config = dict(
    normalize_top_k=False,
    routed_scale=1.0,
    optimizer='adamw',
)
Below are experts of layer 2 (counted from 0) of a mixture-of-experts language model. Rows are named router (the router's row for the expert), gate (a neuron's input weights, with its number), up (a neuron's input weights, with its number) and show model dimensions 0-191. Each number is 200 + 20 x the weight over its row's rms, rounded and kept within 0 to 999.
Before each expert's rows: "comes after" lists some tokens at least twice as common just before its tokens as in all text. This comes from a sample of Wikipedia text that the model never trained on. Tokens count by the router's weight.

# expert 32
comes after: " the", " a", " of", " and", " in", " The"
router,212,185,219,208,187,210,204,175,177,211,197,220,198,230,218,191,221,216,224,184,215,206,206,210,185,203,181,205,172,192,186,197,183,197,172,230,210,223,221,187,159,165,210,167,189,163,203,195,186,202,229,184,189,191,226,189,175,191,217,196,198,176,236,202,238,201,171,218,213,199,169,180,204,213,198,196,199,248,189,200,187,180,189,218,236,252,253,233,204,196,222,180,194,191,182,210,201,223,197,194,187,223,193,231,209,214,205,218,176,189,208,226,161,189,192,177,188,169,211,195,192,217,198,189,231,209,167,182,190,200,220,169,189,236,225,193,211,171,230,227,208,208,161,198,221,215,198,185,205,204,199,225,193,182,179,196,215,229,198,208,228,233,185,216,177,157,184,217,196,187,192,183,194,218,213,186,188,241,214,179,235,203,208,161,173,202,235,183,195,161,187,188
gate0,218,184,172,202,219,220,226,148,204,186,196,170,229,219,231,207,198,195,213,221,172,208,205,195,220,183,202,194,224,200,231,204,177,244,215,227,210,202,231,219,217,216,198,145,211,200,205,188,202,182,242,255,173,171,196,213,188,213,198,230,230,198,185,199,191,197,208,219,193,215,243,212,195,197,201,193,228,216,213,184,186,204,222,196,202,192,208,222,191,189,231,187,194,216,206,182,215,192,189,190,193,188,205,228,196,183,231,246,214,188,220,163,201,209,172,192,143,200,183,187,211,202,171,192,234,227,168,197,171,169,208,189,160,172,217,216,157,192,223,182,211,198,210,183,195,189,205,183,202,195,214,171,213,194,197,181,182,218,198,195,197,201,159,184,189,181,206,216,189,190,200,183,182,206,180,198,177,208,165,189,179,162,181,211,214,237,183,221,195,189,198,170
up0,236,170,184,211,190,185,209,202,207,204,208,220,233,180,198,206,184,195,209,205,174,191,217,195,210,204,229,217,228,202,202,175,166,240,154,225,206,178,213,164,189,209,188,188,206,206,171,183,183,173,231,222,158,216,179,194,199,204,219,192,193,172,192,195,206,181,187,223,185,180,260,203,188,172,194,198,217,214,228,210,155,193,198,203,183,218,191,245,206,209,201,199,165,219,201,187,214,203,206,214,208,194,209,237,227,198,215,211,212,207,212,177,191,188,160,203,163,215,213,195,207,218,194,196,245,208,207,202,175,223,213,191,165,173,189,239,173,204,216,204,243,206,213,193,144,211,168,213,208,192,203,210,198,202,199,170,186,196,226,194,222,204,169,196,220,205,228,178,198,168,249,230,206,185,174,189,186,237,201,208,210,203,195,225,179,206,189,196,206,173,228,191
gate1,204,197,168,185,180,193,211,238,187,216,201,170,191,217,205,234,217,178,187,213,225,219,198,205,183,177,230,227,215,190,216,215,200,169,182,219,187,186,195,206,203,211,188,197,181,212,211,172,204,212,181,218,195,187,187,207,180,190,242,193,239,195,224,206,216,188,191,197,212,221,236,226,175,189,201,189,181,224,201,190,192,184,175,182,190,173,200,215,187,184,211,197,187,185,173,181,213,204,197,192,201,228,204,199,222,225,147,222,206,177,212,184,181,233,229,211,210,202,236,198,164,249,218,180,188,181,206,228,183,218,238,192,168,210,226,204,184,238,187,194,187,197,198,266,197,242,206,219,187,185,218,172,224,181,186,201,232,172,153,189,176,203,196,234,176,215,188,234,222,185,199,216,230,212,212,192,212,198,147,179,201,202,188,201,187,193,205,219,188,194,228,201
up1,212,207,190,184,177,178,211,254,189,198,198,165,176,214,203,239,211,195,227,184,206,193,229,201,220,202,212,250,253,179,198,216,202,165,198,201,189,201,195,211,192,175,203,205,196,178,189,227,200,198,186,186,180,205,203,202,186,219,221,202,214,214,231,228,206,237,205,177,212,242,208,222,170,186,205,184,180,218,201,186,204,158,207,189,210,199,231,233,213,226,221,190,203,187,170,179,202,229,207,174,208,243,175,208,193,220,171,226,210,181,192,181,213,218,207,181,204,189,189,199,175,233,209,151,178,210,174,196,193,218,233,171,201,233,183,224,204,198,183,211,221,172,174,228,197,229,163,216,177,220,228,189,180,191,172,211,238,212,196,205,193,201,188,186,170,233,187,230,217,183,177,221,212,223,202,212,198,219,172,181,216,164,191,215,203,179,224,206,198,196,200,199
gate2,262,222,193,210,217,179,222,213,205,201,189,218,195,191,154,187,206,191,213,225,206,227,172,228,188,231,215,206,214,199,196,170,229,220,211,202,198,206,157,224,200,177,226,172,201,172,203,181,215,203,213,167,212,196,184,220,197,212,218,192,190,225,218,188,171,207,193,191,212,198,206,191,196,214,182,231,189,165,218,200,204,225,191,189,160,206,221,210,209,214,229,223,180,209,220,195,221,179,203,189,195,205,163,204,197,188,173,163,196,181,169,186,193,206,172,225,171,188,212,206,207,222,178,224,224,167,208,220,144,236,195,213,213,188,195,205,197,208,193,191,186,202,178,210,188,194,185,158,163,170,184,179,189,181,217,219,191,212,200,177,195,212,194,192,232,215,224,198,160,219,196,205,219,193,184,236,169,161,200,253,205,180,185,199,166,208,227,170,205,216,221,212
up2,177,205,219,204,189,184,159,216,224,212,190,173,224,187,227,175,199,224,185,169,184,206,180,213,186,174,156,220,187,188,201,161,214,205,202,188,234,211,206,220,201,220,228,176,168,236,190,211,186,235,189,235,218,200,171,237,245,193,194,226,224,204,206,224,209,179,176,189,196,186,238,209,187,187,225,177,189,212,217,214,187,208,213,216,200,202,193,220,204,169,221,212,199,162,179,198,219,189,193,207,191,180,205,166,204,228,201,195,224,194,204,165,206,180,215,186,204,207,201,226,220,208,186,208,204,208,173,209,199,193,201,201,205,203,207,180,190,211,145,219,170,197,204,211,174,221,234,228,210,203,214,229,208,240,164,206,224,201,217,163,190,246,205,181,210,201,189,207,210,200,210,182,222,185,212,206,191,168,185,173,195,169,229,208,153,192,239,229,191,217,183,181
gate3,221,184,237,193,213,195,219,199,211,203,203,226,173,237,184,181,180,162,213,218,184,145,199,188,192,198,213,197,204,176,228,226,201,207,204,196,265,185,218,194,175,216,212,236,182,178,211,182,212,194,202,213,233,201,200,177,189,200,189,185,183,194,215,185,217,211,218,174,205,163,185,214,217,211,208,227,228,194,215,256,166,228,223,201,201,206,209,212,178,196,215,194,182,209,234,208,197,168,205,210,212,153,233,178,194,206,182,192,208,181,196,210,233,181,240,200,174,233,236,208,206,179,194,213,190,195,217,228,206,219,181,208,203,189,218,187,208,230,203,213,179,192,214,195,211,199,188,180,207,196,201,189,200,202,194,212,180,188,198,179,194,246,176,174,158,164,210,200,168,218,238,210,167,186,173,241,209,176,186,224,189,209,191,194,222,193,166,193,227,196,197,189
up3,184,191,173,198,205,205,217,226,195,221,169,165,189,203,226,220,176,215,179,194,202,257,195,204,208,197,210,188,250,189,188,188,205,168,177,214,182,212,178,191,207,223,178,178,193,212,181,181,184,252,170,143,187,194,175,186,192,195,213,190,231,160,190,168,173,162,170,193,178,202,227,227,175,192,226,227,178,208,224,189,203,154,202,164,177,175,187,201,214,224,195,216,196,176,195,189,202,231,234,206,206,208,195,205,180,216,219,214,213,227,191,209,198,238,176,204,193,177,175,162,186,208,197,175,215,200,206,177,200,204,222,204,190,209,181,201,182,186,185,201,194,206,181,240,188,218,208,255,195,190,203,199,204,203,203,227,206,230,186,230,188,195,212,217,221,205,193,186,202,157,196,189,184,216,204,182,207,210,215,189,219,188,199,202,190,242,186,237,183,194,183,192
gate4,209,217,192,183,187,251,191,202,171,162,234,194,209,230,195,229,218,197,189,195,234,201,225,210,164,253,173,204,175,172,195,203,200,213,192,194,216,172,188,196,208,203,168,172,169,188,223,214,193,214,232,177,219,246,207,198,206,195,190,218,185,223,243,194,189,170,191,222,168,202,171,188,213,213,221,182,205,222,208,227,187,184,212,254,205,227,236,220,185,144,229,202,227,203,206,209,224,184,194,214,219,177,161,197,181,191,216,211,185,197,187,180,182,211,188,207,175,192,176,238,177,174,212,193,208,194,196,179,210,199,195,219,180,188,219,163,208,190,176,194,202,187,183,194,206,213,198,181,214,230,205,183,209,213,196,227,198,212,166,195,202,193,183,200,188,188,191,223,199,222,199,169,178,184,209,153,182,202,216,211,184,228,192,210,215,218,193,178,210,235,171,202
up4,192,177,199,180,207,170,207,233,227,213,199,243,251,191,191,206,192,206,235,204,209,167,210,219,186,236,200,182,175,217,203,216,189,180,211,207,168,226,221,161,226,211,216,214,210,207,187,226,224,176,206,204,236,213,205,172,180,179,218,163,216,189,167,162,193,203,180,240,204,225,190,162,224,185,197,194,171,188,233,220,165,184,199,201,204,196,197,193,205,171,196,211,198,197,184,226,190,191,197,227,217,196,195,204,187,189,194,172,185,202,211,214,189,242,150,198,197,220,184,176,173,189,195,208,183,186,188,192,171,213,228,194,179,214,164,175,189,224,200,200,196,204,198,205,193,224,236,191,206,222,151,189,217,218,174,198,216,182,191,173,214,211,219,146,178,200,204,194,230,224,215,215,194,201,201,210,206,214,237,209,228,215,191,182,218,226,223,209,215,188,229,226
gate5,224,223,177,214,201,189,195,195,200,196,174,209,209,198,165,194,185,199,182,205,200,210,208,191,187,197,218,213,179,196,223,210,218,199,220,199,213,190,214,232,178,223,203,214,207,185,183,250,199,216,178,167,190,177,176,204,229,181,222,220,201,192,197,212,196,213,203,227,203,201,208,186,223,199,205,200,202,187,231,188,260,219,219,218,191,194,153,206,193,201,188,224,197,200,203,235,215,183,189,172,192,210,188,214,181,147,176,214,186,201,172,226,204,177,198,235,229,218,204,209,221,243,230,223,206,242,207,184,194,189,235,212,209,207,177,198,186,201,216,183,187,165,198,207,168,241,214,224,214,221,182,197,209,220,168,182,209,172,220,223,170,203,174,157,196,179,214,137,175,226,206,207,214,214,179,228,165,176,203,192,193,211,213,173,190,197,200,196,194,222,210,251
up5,197,213,208,200,188,213,218,197,203,168,206,208,176,163,186,230,227,182,173,189,212,195,173,205,194,165,235,198,193,185,235,197,192,200,205,216,212,197,184,197,196,213,160,206,225,238,214,194,175,239,194,169,164,225,184,191,209,186,219,202,209,191,188,196,208,197,208,191,221,233,180,191,180,154,221,195,210,228,219,216,206,221,206,196,219,196,200,203,199,188,195,212,183,197,170,210,204,204,204,187,222,170,144,219,211,211,168,218,244,182,194,212,170,202,181,172,193,221,222,188,204,191,241,217,178,225,199,198,224,169,178,229,215,207,217,196,177,174,220,193,207,196,206,214,183,196,227,221,226,210,214,216,200,179,208,178,198,174,225,210,187,159,212,195,193,177,236,191,239,218,168,207,205,199,177,196,212,182,206,229,242,229,171,243,220,183,209,152,220,235,204,203
gate6,195,175,233,210,183,208,187,169,173,160,227,231,179,188,227,180,189,180,212,176,206,192,188,194,217,231,221,199,185,248,189,207,189,182,238,215,175,214,208,238,210,183,211,177,190,197,208,203,234,225,220,163,208,236,194,183,212,191,175,230,180,191,218,214,203,176,212,221,212,216,211,204,191,202,200,184,233,191,209,180,221,207,237,219,186,214,159,219,230,183,173,213,202,213,192,221,200,204,228,194,215,188,159,228,209,184,186,172,230,226,242,208,194,195,250,208,186,207,183,174,174,200,205,233,178,191,166,204,235,200,165,203,185,194,204,210,200,178,194,243,195,191,213,226,178,209,189,216,213,225,211,212,210,183,183,250,187,180,201,208,200,206,175,182,193,208,182,202,218,219,182,209,199,183,150,184,220,202,192,196,215,214,191,189,192,230,210,166,211,211,201,187
up6,203,216,185,177,214,203,187,190,197,177,215,181,162,234,184,220,178,202,246,168,178,212,204,210,214,209,171,198,223,217,185,176,194,210,186,221,180,193,194,201,170,209,210,231,209,177,201,187,184,184,180,211,193,206,193,200,202,209,163,207,209,180,203,238,211,173,173,214,159,203,219,185,198,210,218,187,216,170,203,168,226,151,192,189,200,210,195,212,203,235,190,193,217,174,204,213,203,187,194,196,219,230,184,176,199,212,200,202,210,203,179,207,209,231,203,200,227,195,146,177,219,205,226,214,179,172,189,217,246,189,197,174,191,181,202,169,165,183,207,230,178,175,211,199,181,237,234,209,190,245,208,207,219,211,196,177,193,213,205,239,212,188,211,217,220,204,185,182,214,207,233,196,247,198,212,179,191,186,212,192,229,183,244,198,210,184,193,201,259,202,232,178
gate7,202,186,214,203,206,226,230,187,175,199,222,201,197,192,205,191,188,212,220,184,179,217,203,242,204,225,201,182,188,200,196,204,186,191,228,216,187,209,239,190,175,198,219,159,214,208,211,173,184,184,225,232,192,171,225,182,194,195,170,185,221,224,219,181,198,225,187,195,224,222,232,225,187,158,182,173,206,240,197,212,171,212,191,199,193,217,204,210,202,185,239,222,180,225,192,199,183,213,252,179,167,217,196,148,261,193,238,203,225,179,188,191,192,226,236,180,214,204,181,206,203,166,174,208,208,206,182,192,213,155,185,194,180,195,195,216,221,194,213,211,207,228,202,181,199,202,203,195,204,189,205,217,171,220,209,198,190,190,197,201,192,204,199,219,211,187,209,235,219,164,175,201,183,198,210,215,250,214,215,169,226,177,210,200,195,169,228,204,191,232,202,155
up7,237,200,224,190,203,223,222,199,190,200,190,208,196,170,212,193,200,185,203,219,215,209,215,221,206,230,206,240,171,177,218,190,179,207,233,207,170,227,190,155,204,171,212,174,209,228,199,189,177,198,187,199,189,165,204,211,234,201,189,206,208,219,215,178,195,205,208,198,223,195,202,249,203,187,200,160,169,219,146,198,219,234,239,212,204,198,193,206,224,196,184,223,211,204,192,188,188,179,248,187,178,222,187,163,209,214,253,196,187,198,177,195,193,200,222,163,217,209,176,225,208,222,185,184,244,192,189,199,206,201,159,181,199,204,199,180,200,188,209,201,211,196,177,196,211,191,187,187,226,205,195,218,231,166,184,199,188,181,166,188,183,231,203,249,212,160,205,178,226,170,198,178,252,192,213,222,215,203,213,174,205,183,202,185,188,197,198,219,180,216,201,190